From a checkpoint of a small mixture-of-experts model trained on Wikipedia: 5592 steps.
Below are experts of layer 4 (counted from 0) of a mixture-of-experts language model. Rows are named router (the router's row for the expert), gate (a neuron's input weights, with its number), up (a neuron's input weights, with its number) and show model dimensions 224-335. Each number is 128 + 24 x the weight over its row's rms, rounded and kept within 0 to 255. Numbers have three digits each.
Before each expert's rows: a language model's description of what the expert responds to. This comes from a sample of Wikipedia text that the model never trained on.

# expert 13
Description: Media work nouns. Nouns for creative works and their release, such as film, album, song, version, audiobook, often near quotes or parentheses in discographies and filmographies.
router:132178079132125106137143147101129137109104121141108145108121120078130117119103093174168137105100126121149152133116163117144112134141117121169154163052096122126174168101123120055174121126152133122136128090127131131150113091131145151094052149131140123141115110139132115163133141099132127095143096110157123149127109127105130166124142099116
gate0:127085102135133167092109134127128122122124146104133156110127107084119086161076137094131131126133082130176117123149115135132119127148135127075161153126121130164114100090123092144156157143092138121121134132165100091105129121094136093118095099167110116113147149106157100127139123136121184123130138135165132168126103100115136165140122119131
up0:118101085115099103126116143128133082175159128147127146134155103119165109161110105110098180147137083137134152123133061108147108114134144141143183103118151151150149115096156120134144150129117122083155112141178145126129141120120125145102133156145088127135121189106136091107144099142149185118128154165196116142144138122130141164167119112104
gate1:127119144153121176117130130137144164143114101122108141151155123131141139131137135106112117098144129145130127097134163151117126113115082126123121153161133132130166151150116144125118079089163074182142144121144135140114099119121102107110067102137119158135096147138132145157143101129155154117156146122132110146111135095144151104106128094093
up1:131127141134088131118146161094112097149116094112117129118163146097111141121095132131186168136086127118160131106130149148123116102083137111113102174121138124111125124127118122147165142133115145129126124127101175128140151145113135109080100127144158118153157103128162126168178126144121153118111121126111107150163078125126134104114143118121
gate2:128170136088151145147137120126105123122147116082142171184138117153116102117149146126121128187118107168142107112160141137153104152130130149138109133140123159122097130156108127126090096106118121155078134094145117149152168133103137097123123118164132129143146095148127138155110131101138173132095094109162093137135160095130142125123150158113
up2:097126109130100159153141164108090136121120128122101132121118120096128117141117098118119182083140109123140174101153147094165133124159150166127157124138113081109168140143167126133120120120128104121139135130158138103142087102109123095130137127094098142146077117131163115160153136153159140118143145134107129104119131150155091137147147104171
gate3:140084140103117124125146114135184112128119158136112170104116125124104117112160108165140123143119093137120135120144103120152144175188160123203147157119142099142132146119143072120099152157137145130204132122115114130137131116107100159126091159106135171164152163115146108115097160162093122171150117098135131128144170147154135175167111135143
up3:137133122151147121153113175113132086107162135116135109127146103143142110142140102095107149134154125110157151089185114143103124146149128119126156112134136156105116127187114160115127120130143147154113121100161114108131132174156145138108173135113154127102083120116110146165133115120106090146133124112089139122130076129156135161086139140093
gate4:111098149122135130114127123083134124088086136153095153091119127102129099110106111135116127102158099121124129101118150109138116081150103122099156156128143098116137124148108093089131105155085110083130127109124145136151119123126157098095095187147169134144138129153148147124157128133084148126178133150063149134142097196123151157144155118116
up4:146144092134134098145171131099112152143187107138140138100154087133120162109099136140166147117107164131131160136102135120128115127129119139113111178104117139138161113126121197139125143120105123122114159146123131123097149102135161123163102127124139124115129166144139109112125112103134124084145128123128115125125086113150112110104148106153
gate5:109133123116106153125131089103097108094087138127141115131148153111090118127105180163158143118114161109123131104107129115176155098136158092142071133122105110186185118100128164146173147129190110124185112154123121139132117082147110119141121141122127141170135155152171101117122125148152111175150132122150132113152086097153132098118139135134
up5:094113144120117166107121113109144162100077146111124111133139135154116108108109121144130145084172137162128160136137154091134144122138118113119082125129118124104091123081073143120133136135144116092112137122133118129111152081137141122092126137127148102136117136133151119111083156127134082138117141107126145119147107102114125147109097123108
gate6:139130113177132149139156150120110122145117073096110132146128120126120108104068100094112117094153117148113147115117123108118145090108109117104128166124125093131127162123092085107118132108150112133146160137115157150122112111137119106111085141111165113127143123102144155125137121147140156156109166151099116157123100103098123171132147130114
up6:098115138132151149125104145127146155134075144153158158172107153148170131111158057133125082134106158102086101150159118165161134131113089161131099156125125128143150075115180108089116127135116161137139115132090139114100151085111107173133094148127093103153143110105130157115173160168065160176111160097055098114154158120147140104086136112092
gate7:123103096127141124141149080145106115081119111106130138151131102116125145092105133138149092094106110113133144151123125105101123088136116105165067170157150085120140127133098142123163111121120088129121104101129157058125128128097153143097134130150123139145165126133125117144159151112122141091110123141093169137121146126126149146088173138104
up7:131138133124092108148085087152111113126140126158141097149150144121097169114081130152160055118087118125149151152135134122112160113143147110134096158153132092122149145115097156137136119111118099144111077142121153088141105150124126127126100125141140124130134139143136123108177147156137119126147129132097174120145128132104138110092186177089
gate8:082158121117117105153161129128128134115135147127136167096126132103135127154148108118133122115115135140092089127124136121117165159159155132161113146080139133133140091113113115088150159129115151141146146095149120087114156133091168074121061128148116128087133105103087160145139170062126143100152092107126117157153156153107116178161106096138
up8:140123122126118167141129135102134124071131117134129097173164114158099125129126117141132123132135161079122134119110109139142143176095145152106163145124091126107140156148136138161104127138116084151111092161105123153125149073157117143153146096092136127125127174143125135155085122152114130166112138126115107136081104135154151069119163150138
gate9:129147105132152121137152152068093148129135133106149189103089151136126115133164113068100142133127109130106178122107172127132162092091133162132131136143146148131114136153125144020145110134137143136136117103133149106140101152094141110139084080132162140113150136117121176133109131139142130128107119134097097159118119117120137133112079086123
up9:128159120147135094162100125119133129134155161135124150111128137109133129136143125143107130113121137134075126138101108149121165134145159137093133142116129144150174150146126110089132112107121088124161130148100138163158169112102159117109105116117173147134175135120114115145163103113103126095151104127144155159135134128154127136158060089100
gate10:123117113144160154150083055120140132119068125135101128076124140137095111134130133119130139133156124160148148165110126102143130097169182094113134138130105109118127151099096113133131117120131110134132137117131153166171165127135102178079090110110134128152118129149077140130153156135135117132121106146126095089093116076141084102138103132125
up10:096119147124173129120161103132146136159103147139141140125136117164103134148149126121141108138150134124144186132117060102111123109157163112132107167145123165148154158077089116122136140108125131125143107146103156136107139084159128146135146115148145131136203179150102134136108140089113162118123130115117135119119113083136099142134091145094
gate11:080147102102069161097126085118119125125133139133133118103115113089118115115137166115119118140119159147141129112144130114139147089100114132139076131090117168131101143151142123118107143124125113096133122144098171151092138148121112141111101152092094185083127123141133097146137170146102124110129126113114147121135138134145124152137138132135
up11:118114137120131142126166147139161171102107120120116136126126144118085136137143166155124144154103130151100132123156135133152109088089147114129092137122121132114122105150142108117144128162116161094156099185110147142135120073113146113107122162158114137167094111101122139098118158118170142138090113142115133126154158120106134166144124079137
gate12:122146105143147158091124115093159181108108110122104075162105084173168128104119155126163156149127133130173104143101176051112100149117114138128106116129143121145118133119142101113156090119131124161100121135092104127115097131162152119165092146134155086127096141106121098180107109152121139067111089092108151103128131123149117158097074119114
up12:116159119154114168098148139113096139158090089113118060118136124151111096142121149140153130122162105128141136132162136139146096113142118131145110126118114165158145156097149071158118127110098164169098153102125109131152110130143169131128109131103150139111092120136144134120131132098112135105113085097147109130152100113159120113109124166133
gate13:155173151135107126116171101132133146146142125118113124122151161117119106106146120142108184129107120136104135156151146103110177079098111138082182117122126134147110090141123097115150108163137161116109157100137162133122103154133136154138153103165141187115152127157126142129098131142136133137148124107161133112100128098119108154138161177115
up13:117149118100105105118145126170108103105140130139103119130121137124103117145171182147152143104125121155149121151091144197130094113110170121112066160145127113096092141145129140104170161154112136094156170104156089137112162159096140104115105136099126129181101137103144125162126113141138116087146134113138152183133148124101121150121180129119
gate14:083129153106128089170162105166154120122098157164120126108131154149148131158079137089120107129131124109167099132114116129147177114134104072136147127104125137127134094132156106171120156144151117153113151126096123148124082111129133110158109137131130094127075135114130109132138155130094094163117144082129137128161124162174108175144124088073
up14:112151152115109124139109161108110142142176112164130109134105132156113137106150166110126095135142101133152139049149124170135161118116142144154098139123116126152056155130103135164111119085121155096136106115120153121121133154125142141168140092124093107100146074093130072129134131100125175106110132131138086120154093126088139100135082102096
gate15:123140146135156152143112117126149151139100133113096144151095093131118162145182119103110136129141155151091137108105113143138131129165123171094139128113128100134126132118148102118151163135103105143122137082111113115106144086147119152145139142109156119128173161147129095110098126149097129139159112116129153157132103116114146155124088125155
up15:101163139112105131167148161176127145119162106138093141099111152179098076138146095119155146129137095155142106195108186163166163088108117133127171127144143141131125148088119097121122158101098144159129164108136105104154132092103095104140161107132111150105115127162138119133136132134108147129103132110107139137111132120126088157150086120130
gate16:065119106122180125118146096112156141096175119133131092120138067133109152142101137134126139137128092102096156124163183151087154134160133105139140142114105131131143131083144123172107130106157122127137119094145173126070099102176151085156135139113095136121117114118094106164126143104099126123113154115094107110113132140148101100110135118140
up16:165127135094121132123144109113122141102145155111130151127105101123133126120103166102133146133076108109124131092127148116141129139098123139129130147168132136110104133106164096134120089134115106146084139110156108120087166158107127146135116078144170102164120136103135104144121096139143117121143132145143175124139106077160135120148109142158
gate17:143157139147125179158114124163108164139126146151164142131110190106104118144124114114072129137136144137100119191114093108147105124158135092151143131074140104162155166135155088117131140116158103112131170124144131135159153110117127142100095144085161149148125096137103088132111134108126133151163117133159137146125135142151127125115090107105
up17:118116143096157120133111108145125112132127160102156098103147087139117140109120134136149113113127128106181123091148162140138159131143146172111126125150112140112133137086094196150094106145096128120145121113104145117116109142148123096143208140140086101129144172135124142128113112170094117148121121125081088120135125141130102153143167137117
gate18:143152141106159115090118115098129152146155138126139120146146099120118117116136066133174133096144138117141139148153106142115111099150148155149123122098101100171100141099097153106163139129136082121117114125071136106148102078135121142127122143124155120143139105110115147113095154128150121103102120151175136167111145119103115109124122147076
up18:139130107094127144149159105131124112140104138098155117167138141147159165136149157120126110138144127134139092162129148161101148168109114109118100103149123135077125172135090131127130100109151145132148137139103141119097135142109121101110153080151129157146161154146132141112120134123105152200121123154090116135102100134149120111137119137144
gate19:109165103153110084123106149118103156160100156158132087155128134128132103091111128140173128135169123122128131118137141120145138132196159159116083138154090117118208149074105091095169118095192095151124144130141158123104121157116074129149135089149109112127147149120182104162141156089116110099134147121171125145130110111131148112133112104115
up19:133149139121103124128137166112127157112107145125149144144122130147143115103108115093097092176138137110163167069187128091171125133130101130115108155115142150117163154118173115119161088076071101133153116163137145130131115149146101101140111127101124136093130125145141128155157161133120136165119114119080086190149120182116125136108138070120
gate20:133125152078194174118134121141111116109100143144110151060112144091112113156163126107144154114156105141147069119117167097154146121130130108074135155141098127131135146119145201097108106100100124103105150123162128105128101155133118154105124128157127113109122135156106163125107163122131157109151106124148083138134143108105129165124117127155
up20:107136131139112147128144119103117105174120135090130105154137124152146153096111127098113115135086152156102158099130099099107087134120123130124105123143146120132106118102117123152110151162122110149143113124099092145094145110123193131129127130122093150126145164132154106117144114106142107137134188130113131160102113127166129100143136118104
gate21:143070085132069140102089144162131104131124127108103140142147133096137092139118127141136130102131168089185119088098105114109120117124134107160095125162122076127141140106031108130160140118145096131110149141129115111124106111123098141108123136130125129110091150101122132126075125140121164141111134101157117175156114140125132120117181098136
up21:145180099130107133105145118134133125121148108094121139152101176123117161138127140152142133149156106136133129142178125126152146145126089137119161096110080129159169139129118100146158116178168156137148144121150144126109141088140131124141108109118135175163133137121067139155141158111130134082149147167145121115156128113117128112113155160122
gate22:132136119126101115157137130132117136136109151137145137142122161097185142155133106161118162112109131133126125145127154104152132156149124147170100125138136114144113141100130148105146151137109137166115092155147100096158100102153159134164074102091132124139099135155148116149130149120102135136137152100129170127126093115154148134097166114106
up22:105118169110154146114084122127121106133118104131153100151166084150108126108141121104160131195159133121147097123128150119111104133120118157120144122149127169104146095164140066135117094153106111099152134137150120155115152187134139085132158171135079156132104111068122161115158121130124129107082102177116107116132143141108145133126134146145
gate23:120152135178120158118145116098145204134155144107072146140136148088125139097124135115154160106127107139146172111104112115166136069145130092141153132128109095130131149087148117082158134108096131138129136124172109115130126096110105157124117109155151154123117126170126109154115121136149134138097098102096144121125120139147109134082152090136
up23:093123101139154104144136134109157077088080076145141139102082114120118137145068151133142106110116132145069123151106156140081139126128171158128082141117128142103136108142107161139142112139100097077109112087127105150149201103117090116095128114102098123147137109129100145146160165094144131127121142110164120129133181163129148129128093126155
gate24:112150146153092131115136134109152147112130193109177148143107126106118121121118144090117127123154100096125066097142122117117116168134096140166108165113121105082091127117167130120155123097141124122129114145131118110142155111133148104107106182068121131107074141131123122112122108147125086166140110155110127145136131137164114163085085085097
up24:131130144113116094092153137146107110102097118139112125143140103099096117139173112121138149146103191136107157109140157112155109176122142116147132094127138108116162154121114112137130136131175126123158082140154140115137166128104144127120136154130105138139148117143156173133152099136154104114098097117125119109162113159160135102117141088162
gate25:133137095137105108091135132113141121125072133136149112084123112101072138176093142126126144161162154152127160147158128135106094155142122089162156163139124119111090151091104141090094118189115137147164120126139110135126122095159138161139094114127126125154076157109123128124147123153106103133114121127156156142135150101116107114095117138093
up25:118104129143162124125114134123128170107154132111101119120134104115107141162120154125158116162133057100123140117148116162104122138097149190108154124147172144165135151130157166146111133113107107130168135154136113162103127154151153145125076132115113071108118116076173172136115081112114152109147089113148144172155112100119099162072104115133
gate26:128130089136180146091140102127128138146108102135092103126121103131119109152099121146117122164139125186078136151121159138120138141183118140122100121144149140091137115103148122097134173095120111191129168093140142148092119155102121149113141100159158126127149159141108103119091114129165133068129108118132122099072164119108156082109150180122
up26:129093132124120174143089111153144147161129125131101121165188150162135148161112140146142172089169129150155132102121175124109092145108133120136177186171138125141100135167102110145121076128116086145093163095088108141102138139089147111109122122127105100108115111125147156094126129116136141126122161168119149137158127175142152126118092151112
gate27:160185095139129124112126159123125133105081111142127082151106147112041122130123132133110107131158141137163129079151187124162146122119093127140137134118096093128158142153131117116134151145179102157108122096114116116145147176127126160150130116116081151157115121129126097178168116132149131130114118124119069135164098124169151109105124093156
up27:154126134128167138108121091161128147156120084136142085164133079164103148098091111157132149091169130124195121109170154119125174109135114119140150143106140078179106143137119130148140119092155120138110097113104139114166143120102129131141132118135106115107128134132144079126136137110123127091149141147131103119166122099142130125085159122094
gate28:072151093158139134146124164106147140144113113109106123125113139123140103150111075118134188104158097162111171150095197105127149140142147113133107093120136119087092144135138104158145093123144125138120130138187113131101131191112105159173157116115158179111117129131128106131115127128160097073146093062141138136146106129151097149115129130165
up28:122162102138115158131142136119115139118117126125094153145116118106130151125160132162144148150154103120106145134117154152159126101153128109122128111132151106161131179165144161156103132103134079183112169113178136151145128166134120120171160112090155099116112150148159084124080128103122148100133115154140116117082122114148131143130142107094